From a checkpoint of a small mixture-of-experts model trained on Wikipedia: 32 ReGLU neurons an expert.
Below are experts of layer 3 (counted from 0) of a mixture-of-experts language model. Rows are named router (the router's row for the expert), down (a neuron's output weights, with its number) and show model dimensions 0-127. Each number is 50 + 15 x the weight over its row's rms, rounded and kept within 0 to 99.
Before each expert's rows: a language model's description of what the expert responds to. This comes from a sample of Wikipedia text that the model never trained on.

# expert 60
What it handles: Titles of works. First word of album, song or section titles, mostly The after from the album or a quote mark, also My, Best.
router:50 43 69 67 78 64 34 27 57 57 69 62 31 35 26 88 74 35 37 85 52 42 56 41 50 31 81 44 38 39 45 57 46 69 55 34 37 51 64 51 68 37 53 66 61 30 58 66 68 42 42 41 53 61 55 51 52 67 80 75 44 36 64 57 55 54 50 30 64 46 30 38 75 73 55 78 50 48 68 44 57 46 54 78 31 76 64 25 38 43 52 24 38 60 47 29 41 18 47 30 34 42 61 79 55 59 66 49 77 53 53 77 54 35 50 45 67 53 58 46 46 35 37 53 59 48 57 56
down0:64 28 59 38 47 49 70 57 38 73 74 40 71 54 55 53 48 65 59 46 97 44 62 18 27 52 56 61 36 45 46 76 52 50 70 57 52 61 66 16 44 59 61 55 74 32 50 84 47 28 40 59 65 24 49 34 54 58 48 28 29 85 51 59 27 46 56 51 65 64 45 40 60 57 18 66 62 70 53 56 58 50 28 40 68 62 65 52 63 30 52 67 46 78 48 67 39 64 35 57 29 25 68 42 44 63 27 68 44 63 41 49 45 47 50 72 60 49 49 31 29 45 46 56 54 49 61 39
down1:44 37 72 43 38 23 38 41 49 63 36 53 59 32 48 54 47 52 65 39 49 80 48 50 42 67 62 55 43 69 43 42 54 43 54 44 56 63 65 58 88 39 62 27 38 33 41 59 63 44 21 66 29 40 54 48 39 22 56 22 29 56 57 51 49 74 59 45 49 71 48 61 52 41 23 75 57 52 50 66 46 39 50 51 60 50 69 38 66 46 30 37 31 41 35 34 40 24 44 61 40 70 25 46 43 76 45 60 75 64 26 52 66 62 51 77 73 72 61 81 30 45 40 63 75 78 37 80
down2:35 52 55 61 44 56 57 29 67 43 51 62 56 53 47 76 78 67 44 44 91 32 41 44 43 60 59 32 61 41 73 36 41 47 43 49 39 38 25 45 54 54 68 43 41 54 28 61 68 43 64 63 35 65 40 46 50 46 67 47 62 61 53 30 34 80 28 26 56 55 27 40 42 52 60 43 66 56 67 26 60 38 53 46 16 79 42 12 26 36 40 66 44 44 47 37 54 47 69 74 58 41 51 47 69 52 37 28 37 71 64 35 49 46 52 56 27 22 71 68 24 52 36 74 83 53 60 39
down3:29 55 55 43 51 52 43 40 01 39 48 38 61 51 33 56 50 54 59 64 03 55 58 85 90 55 65 45 56 53 45 66 44 65 46 64 77 56 47 44 52 56 18 55 30 60 69 34 38 58 70 56 34 47 51 43 50 72 44 56 64 40 36 46 68 54 74 69 24 41 59 64 67 52 67 52 54 47 67 56 59 12 49 72 48 63 55 59 39 69 39 39 68 54 66 58 44 54 50 61 51 71 48 60 34 48 60 69 71 40 32 39 17 32 49 41 30 61 51 59 64 53 40 15 57 53 55 31
down4:74 39 77 41 29 29 64 55 55 47 35 40 43 54 62 55 46 10 46 48 62 56 72 34 27 41 67 42 79 56 58 75 35 44 51 69 25 41 59 57 56 75 62 64 67 64 61 33 37 54 55 47 47 76 57 42 30 61 25 58 37 63 80 63 27 35 34 35 30 35 36 33 44 40 50 69 60 67 62 43 55 44 23 41 55 40 25 67 57 57 41 30 58 64 38 54 74 32 56 74 60 67 44 57 40 44 45 51 31 39 55 53 48 53 74 47 49 76 51 17 39 27 67 72 37 36 46 66
down5:52 80 44 73 49 50 38 40 25 23 60 80 53 36 47 64 41 59 53 63 42 55 71 79 31 52 50 41 70 68 29 60 42 52 42 63 56 62 59 33 57 56 43 42 52 59 60 22 36 40 45 52 39 61 36 41 47 42 38 36 59 17 51 51 72 50 54 45 66 07 46 47 61 57 53 49 50 38 59 56 46 32 69 43 70 27 61 66 25 59 77 44 81 33 67 27 33 47 44 77 64 23 56 50 64 55 63 34 64 62 23 21 49 31 57 51 49 54 63 53 80 54 44 38 48 38 22 31
down6:36 52 73 36 48 38 32 51 71 62 51 42 71 38 48 56 51 48 54 46 31 66 50 64 53 81 71 55 55 53 49 58 57 42 51 52 37 74 45 48 50 39 66 55 42 40 25 65 58 58 33 45 37 32 43 31 48 27 41 32 21 76 55 52 27 44 49 85 31 49 39 50 52 31 43 67 48 91 32 54 56 45 23 29 36 50 59 32 55 41 40 46 28 54 37 62 38 60 49 32 28 72 83 26 38 59 17 74 52 63 44 30 39 56 46 78 41 48 68 72 41 84 55 47 52 57 77 58
down7:23 54 59 60 44 50 30 27 62 51 40 42 76 43 47 57 53 57 33 55 57 44 60 65 57 44 63 47 50 54 77 42 60 48 53 58 23 37 52 60 55 42 53 41 24 55 37 61 72 34 46 75 45 47 62 41 37 43 53 59 37 38 78 56 32 66 49 42 36 18 52 47 54 73 74 49 51 69 62 22 37 41 27 53 26 67 49 32 62 47 44 53 23 63 43 44 40 59 57 57 47 58 81 51 59 52 00 47 38 37 63 46 21 58 38 85 28 48 69 74 13 83 44 64 60 52 52 42
down8:34 45 54 52 53 39 48 40 75 71 46 21 72 34 49 46 50 65 34 49 54 47 46 53 53 55 58 57 62 56 58 70 70 50 51 52 24 52 48 39 31 47 53 61 37 63 31 62 50 51 43 64 51 52 59 60 47 37 55 45 42 59 55 55 26 41 44 58 38 32 36 38 45 66 41 59 46 99 54 25 43 60 22 72 29 64 42 45 53 38 54 57 49 69 36 60 44 72 65 43 51 67 99 28 28 47 04 53 27 32 71 60 22 57 43 70 46 50 67 66 34 70 52 38 47 32 67 52
down9:63 42 48 34 54 46 65 62 59 64 47 61 36 43 36 30 30 30 64 45 52 63 40 50 36 79 34 45 33 22 43 69 64 43 49 47 87 61 70 45 28 51 62 33 69 41 39 38 26 55 61 38 59 42 31 49 55 65 61 43 40 54 22 54 66 14 53 57 60 63 68 68 40 49 27 34 53 64 42 65 46 54 69 41 61 28 64 66 66 55 50 47 66 55 45 53 86 40 46 42 59 38 38 54 33 45 88 17 67 61 28 44 71 45 64 43 41 73 42 32 84 58 77 47 32 39 49 63
down10:35 46 52 45 70 36 35 38 35 51 37 31 73 64 44 49 59 51 36 68 35 54 38 61 76 34 70 53 31 61 64 56 44 83 53 47 74 28 51 68 34 47 20 56 31 54 63 58 42 69 69 67 37 55 89 53 37 59 60 43 58 41 54 56 63 36 63 71 39 44 51 71 57 83 69 52 41 32 56 29 65 37 62 94 42 67 77 58 55 49 66 42 72 57 51 68 59 46 60 51 44 70 69 77 28 43 42 61 56 26 33 47 23 42 60 43 28 60 60 48 70 47 41 30 45 46 30 38
down11:35 40 53 47 37 64 51 36 66 50 56 19 39 41 49 47 62 75 37 50 58 34 68 45 52 36 57 51 46 70 54 46 62 57 65 46 21 47 42 47 59 40 52 43 41 54 31 66 85 24 43 58 42 35 72 62 36 42 53 55 52 63 63 52 24 88 43 39 45 48 40 51 50 63 62 53 48 65 51 31 60 54 21 53 35 90 31 31 59 31 31 47 27 67 75 65 34 69 47 38 37 60 61 40 57 68 18 59 36 49 79 62 39 66 34 69 38 28 56 51 05 63 26 60 54 46 69 38
down12:68 84 45 38 61 51 47 59 33 51 46 44 59 43 38 72 51 42 62 33 46 75 32 47 73 49 69 71 61 33 62 49 43 50 29 97 70 52 43 57 60 61 53 56 32 58 74 86 25 43 49 61 58 53 64 31 51 57 38 63 48 38 25 33 54 43 65 59 89 38 55 53 49 44 68 66 22 28 45 60 23 46 41 28 69 23 39 54 49 46 41 42 33 57 44 60 39 81 66 59 61 51 19 27 59 62 62 50 42 33 36 44 58 51 51 51 26 48 31 38 57 63 38 45 79 42 62 54
down13:49 61 28 51 82 52 55 46 52 53 70 37 73 81 42 47 56 49 50 39 50 41 29 28 47 49 58 55 25 47 50 54 43 90 50 51 47 67 45 37 39 53 75 66 55 19 61 77 47 61 35 65 76 51 57 36 30 62 52 55 40 67 52 29 67 22 42 53 34 40 30 71 74 67 63 25 43 45 20 39 37 48 43 33 68 61 74 57 54 32 61 69 53 52 25 65 46 78 70 45 19 40 65 60 51 53 56 54 68 56 55 55 20 67 33 45 32 38 52 40 65 50 22 40 44 57 68 62
down14:56 70 38 53 56 72 68 67 32 60 58 35 54 41 38 56 55 38 46 22 69 67 17 29 50 63 37 81 46 28 38 48 51 80 65 46 39 48 49 48 52 44 47 73 31 45 55 61 50 56 37 54 39 74 74 65 41 36 48 57 35 32 60 48 65 48 32 24 69 40 60 64 50 33 55 22 81 48 53 58 35 39 67 61 52 34 59 26 32 34 55 68 39 57 74 32 58 23 58 41 61 59 39 57 78 48 56 45 45 71 74 63 88 32 25 25 54 41 52 29 59 49 45 59 70 51 73 43
down15:39 70 56 63 46 43 42 32 13 36 65 36 59 33 36 58 55 57 34 50 34 44 38 71 82 47 55 46 64 58 36 60 41 49 20 66 77 58 64 33 45 41 20 32 48 60 49 40 45 66 58 39 38 51 51 57 71 60 52 52 52 22 33 25 66 09 53 53 42 42 55 50 71 57 49 43 48 48 63 44 45 25 40 76 51 31 65 54 59 58 54 36 67 27 56 45 44 64 35 78 59 65 64 41 31 55 59 25 65 42 40 40 10 45 44 59 53 55 85 75 76 39 54 21 39 54 47 38
down16:49 55 50 43 46 58 40 46 65 22 38 69 58 40 69 59 62 23 42 56 27 49 39 66 54 55 40 33 61 34 52 16 48 34 47 45 45 58 25 54 51 36 56 22 46 75 38 49 47 56 47 35 58 46 76 86 53 21 37 69 52 29 59 64 72 60 36 74 48 44 63 84 53 49 77 24 59 40 29 41 47 62 55 41 48 32 34 38 63 57 34 43 50 29 45 27 57 53 53 37 70 68 22 73 69 62 65 21 65 24 21 35 63 35 48 65 49 70 60 65 51 60 69 67 55 42 45 43
down17:57 39 67 63 50 34 41 54 80 56 50 65 62 41 52 62 52 29 55 41 43 61 36 51 51 70 54 81 66 48 42 38 87 41 30 40 48 51 69 20 47 35 55 51 58 15 57 73 68 59 25 44 57 70 12 62 65 65 39 25 37 84 45 42 32 62 53 54 49 50 42 40 33 31 40 48 75 77 38 61 40 70 60 45 38 54 74 44 39 38 48 65 45 44 19 40 37 45 56 35 29 55 63 34 40 56 36 67 62 43 44 42 41 50 66 58 49 26 29 63 49 59 78 59 69 67 51 82
down18:30 77 38 45 53 52 36 66 11 48 37 59 62 63 46 57 55 58 58 53 21 54 57 63 55 55 65 41 48 44 74 51 17 62 67 51 52 38 38 69 64 40 37 61 28 71 58 20 21 55 74 54 34 48 66 28 58 40 43 78 57 29 64 60 72 45 52 57 51 46 50 55 68 29 68 69 43 15 65 60 84 15 51 44 46 32 42 72 48 83 57 33 55 46 63 53 51 42 38 55 60 70 35 64 46 52 57 59 45 53 60 48 48 57 46 39 42 69 68 37 49 44 28 27 39 60 52 13
down19:68 53 33 53 68 32 51 43 69 32 18 51 35 53 66 45 49 29 43 45 18 47 28 59 60 53 56 40 53 61 67 28 46 67 21 41 61 64 41 67 63 39 42 39 62 67 62 44 28 69 61 40 44 44 74 84 34 44 41 61 79 38 29 48 84 44 37 47 31 46 66 73 49 44 48 35 69 40 43 46 28 62 56 63 46 29 55 42 58 60 61 48 58 44 42 33 71 50 65 64 82 70 30 70 59 31 78 16 79 28 43 52 47 56 52 40 44 54 51 66 74 57 60 64 56 53 42 65
down20:49 63 26 45 41 25 30 08 38 45 63 45 53 24 44 58 42 41 39 48 64 41 66 62 42 58 42 75 92 42 34 58 53 32 38 51 53 46 58 60 43 43 54 32 36 60 52 34 61 33 47 56 64 54 63 37 51 38 35 51 37 45 48 37 40 69 47 36 59 17 44 48 42 44 47 47 39 39 60 55 31 18 71 51 91 25 56 61 46 44 55 43 56 43 51 16 36 65 40 73 79 33 70 22 79 61 29 45 47 51 40 43 38 32 49 72 44 63 89 70 45 60 42 46 56 43 40 37
down21:55 46 53 45 50 53 66 68 47 60 56 68 60 37 25 51 50 47 63 44 45 59 61 46 49 67 57 77 67 25 22 50 59 19 52 54 34 60 47 23 38 46 56 52 53 52 52 69 41 27 48 40 60 51 35 45 74 40 42 43 40 64 60 56 27 35 71 53 67 59 52 28 57 22 26 72 49 85 48 81 60 41 19 25 60 39 28 31 61 41 37 40 30 56 45 46 40 67 44 34 29 67 70 24 39 56 20 72 29 48 59 50 60 61 30 56 64 52 49 39 21 57 75 36 44 44 83 58
down22:59 35 65 72 58 40 69 85 44 49 41 53 31 99 37 37 56 42 49 49 43 71 29 27 48 45 64 73 41 56 56 55 48 63 41 37 67 54 46 67 68 44 50 51 63 25 36 43 43 70 58 33 58 31 21 65 38 29 69 19 46 61 59 42 40 34 59 48 49 75 37 76 75 21 40 62 79 41 61 60 70 73 43 49 36 47 53 23 28 45 54 76 69 64 44 66 60 47 37 45 52 50 60 65 63 36 46 65 46 68 59 50 31 43 50 34 50 54 29 59 51 45 36 52 59 70 23 54
down23:70 53 38 33 38 48 67 50 52 55 58 80 35 44 48 62 60 65 75 50 41 38 39 48 44 35 37 32 55 40 39 47 63 38 47 62 41 52 44 50 61 33 54 49 53 59 57 34 62 58 42 34 42 58 07 68 53 47 73 67 50 43 51 40 71 43 48 42 60 49 41 24 57 44 20 30 63 84 36 52 25 81 26 13 31 38 43 23 59 35 56 78 30 53 37 36 24 38 50 69 47 32 60 40 54 46 85 41 50 64 60 52 57 67 23 56 67 34 48 54 75 56 68 67 53 61 83 56
down24:53 51 50 64 54 39 49 14 32 30 32 35 32 29 43 66 33 29 34 59 11 49 68 78 56 69 72 48 88 47 57 43 40 43 30 41 52 37 33 64 29 39 40 60 30 83 42 35 46 57 76 57 49 62 54 59 44 53 41 69 79 41 58 55 64 46 44 45 62 36 78 76 49 52 78 42 51 33 62 57 59 42 62 63 47 63 60 67 43 77 72 47 68 50 46 47 50 47 58 70 72 45 44 65 53 31 46 46 48 24 29 35 42 23 61 50 41 65 68 67 71 55 49 41 53 35 24 52
down25:43 68 54 77 35 51 47 50 73 71 61 42 54 77 72 50 64 63 64 55 50 33 30 45 25 33 76 63 57 77 47 66 44 52 59 55 19 65 67 35 61 56 48 46 68 26 31 51 68 51 20 48 61 53 30 75 16 33 47 35 41 65 24 28 33 70 33 62 43 79 34 67 59 42 27 43 64 37 50 33 70 41 39 71 48 42 63 61 53 41 30 47 54 46 45 39 32 47 53 47 39 50 63 34 63 56 44 50 51 61 23 62 40 60 53 24 55 36 34 58 26 33 30 78 53 58 63 68
down26:49 41 55 54 47 52 51 34 55 36 46 38 41 55 53 62 70 75 35 55 57 32 72 50 59 20 57 44 51 68 55 36 48 54 61 45 17 40 19 46 65 37 44 62 46 62 38 67 87 34 49 49 53 39 64 50 41 35 57 56 63 55 66 53 29 79 45 43 46 63 38 43 62 47 67 52 37 51 54 29 69 58 22 58 28 72 29 23 43 40 45 46 21 58 76 61 31 74 52 45 45 53 46 37 62 60 27 70 17 32 84 52 39 57 30 55 50 19 65 64 20 52 33 54 63 45 77 26
down27:23 69 46 33 31 65 39 67 42 44 46 75 26 35 15 32 47 71 51 59 17 62 38 57 69 48 51 37 46 47 38 32 59 32 39 58 60 55 35 72 58 29 45 42 27 72 61 18 57 40 53 40 36 73 31 48 56 61 39 58 49 00 39 39 32 48 52 64 47 45 63 55 59 36 59 50 28 39 52 68 43 50 57 55 55 40 26 56 51 57 51 43 56 26 69 44 55 47 31 32 56 83 38 31 47 44 61 43 48 67 67 62 77 44 32 43 39 60 51 33 39 43 70 39 29 21 39 34
down28:50 69 51 74 37 50 45 57 42 42 62 40 56 55 70 61 69 30 24 41 64 63 26 61 72 46 73 60 86 61 45 37 59 38 51 48 87 54 27 45 38 83 58 43 56 29 22 37 74 36 67 45 51 27 53 37 86 72 37 45 62 31 39 53 53 39 57 34 83 28 42 57 55 35 34 53 67 62 33 32 53 48 51 43 57 34 65 67 31 74 56 64 60 56 41 33 66 49 49 42 61 59 43 73 71 46 52 46 71 50 43 62 39 74 49 26 56 47 48 64 49 41 35 58 59 81 44 72
down29:46 40 68 33 40 39 34 65 75 65 59 36 70 49 66 54 57 43 60 37 58 52 52 52 32 68 58 45 57 59 52 68 45 74 65 44 30 66 67 53 60 57 69 51 52 38 09 64 52 50 32 47 48 17 67 23 42 17 50 33 26 84 58 61 42 50 44 61 41 50 27 55 38 44 32 67 52 90 33 54 60 40 20 35 45 50 65 45 62 35 44 33 22 63 31 43 57 58 48 44 50 52 82 48 53 69 34 54 66 53 52 50 53 67 60 68 68 55 59 65 47 65 41 58 67 69 94 64
down30:44 35 65 30 45 55 43 78 66 62 62 48 41 48 42 40 52 66 61 44 47 69 55 30 38 63 42 67 51 58 47 48 66 29 72 45 26 66 55 65 66 45 67 60 49 48 36 81 68 43 26 29 43 38 40 54 54 25 41 44 34 67 53 52 18 48 46 60 59 75 45 49 33 26 36 71 45 63 28 71 64 65 26 36 60 41 42 36 68 44 32 51 22 61 40 54 39 52 37 15 29 69 54 24 40 75 36 74 40 55 54 61 80 66 34 54 62 43 58 60 20 60 59 48 45 60 85 70
down31:47 77 29 67 30 46 22 64 66 16 50 39 58 47 72 70 70 57 56 29 48 42 37 47 55 46 30 57 45 48 29 63 59 50 36 16 73 75 81 18 39 47 79 48 65 48 56 39 14 35 35 41 49 53 55 34 32 41 51 31 54 48 59 33 40 66 41 54 37 31 45 18 41 18 38 51 53 59 54 46 67 69 48 45 25 32 40 64 36 53 41 52 57 48 43 25 53 59 52 70 81 32 58 63 64 33 66 48 45 59 62 65 39 59 45 54 46 30 64 55 38 60 59 58 59 67 73 51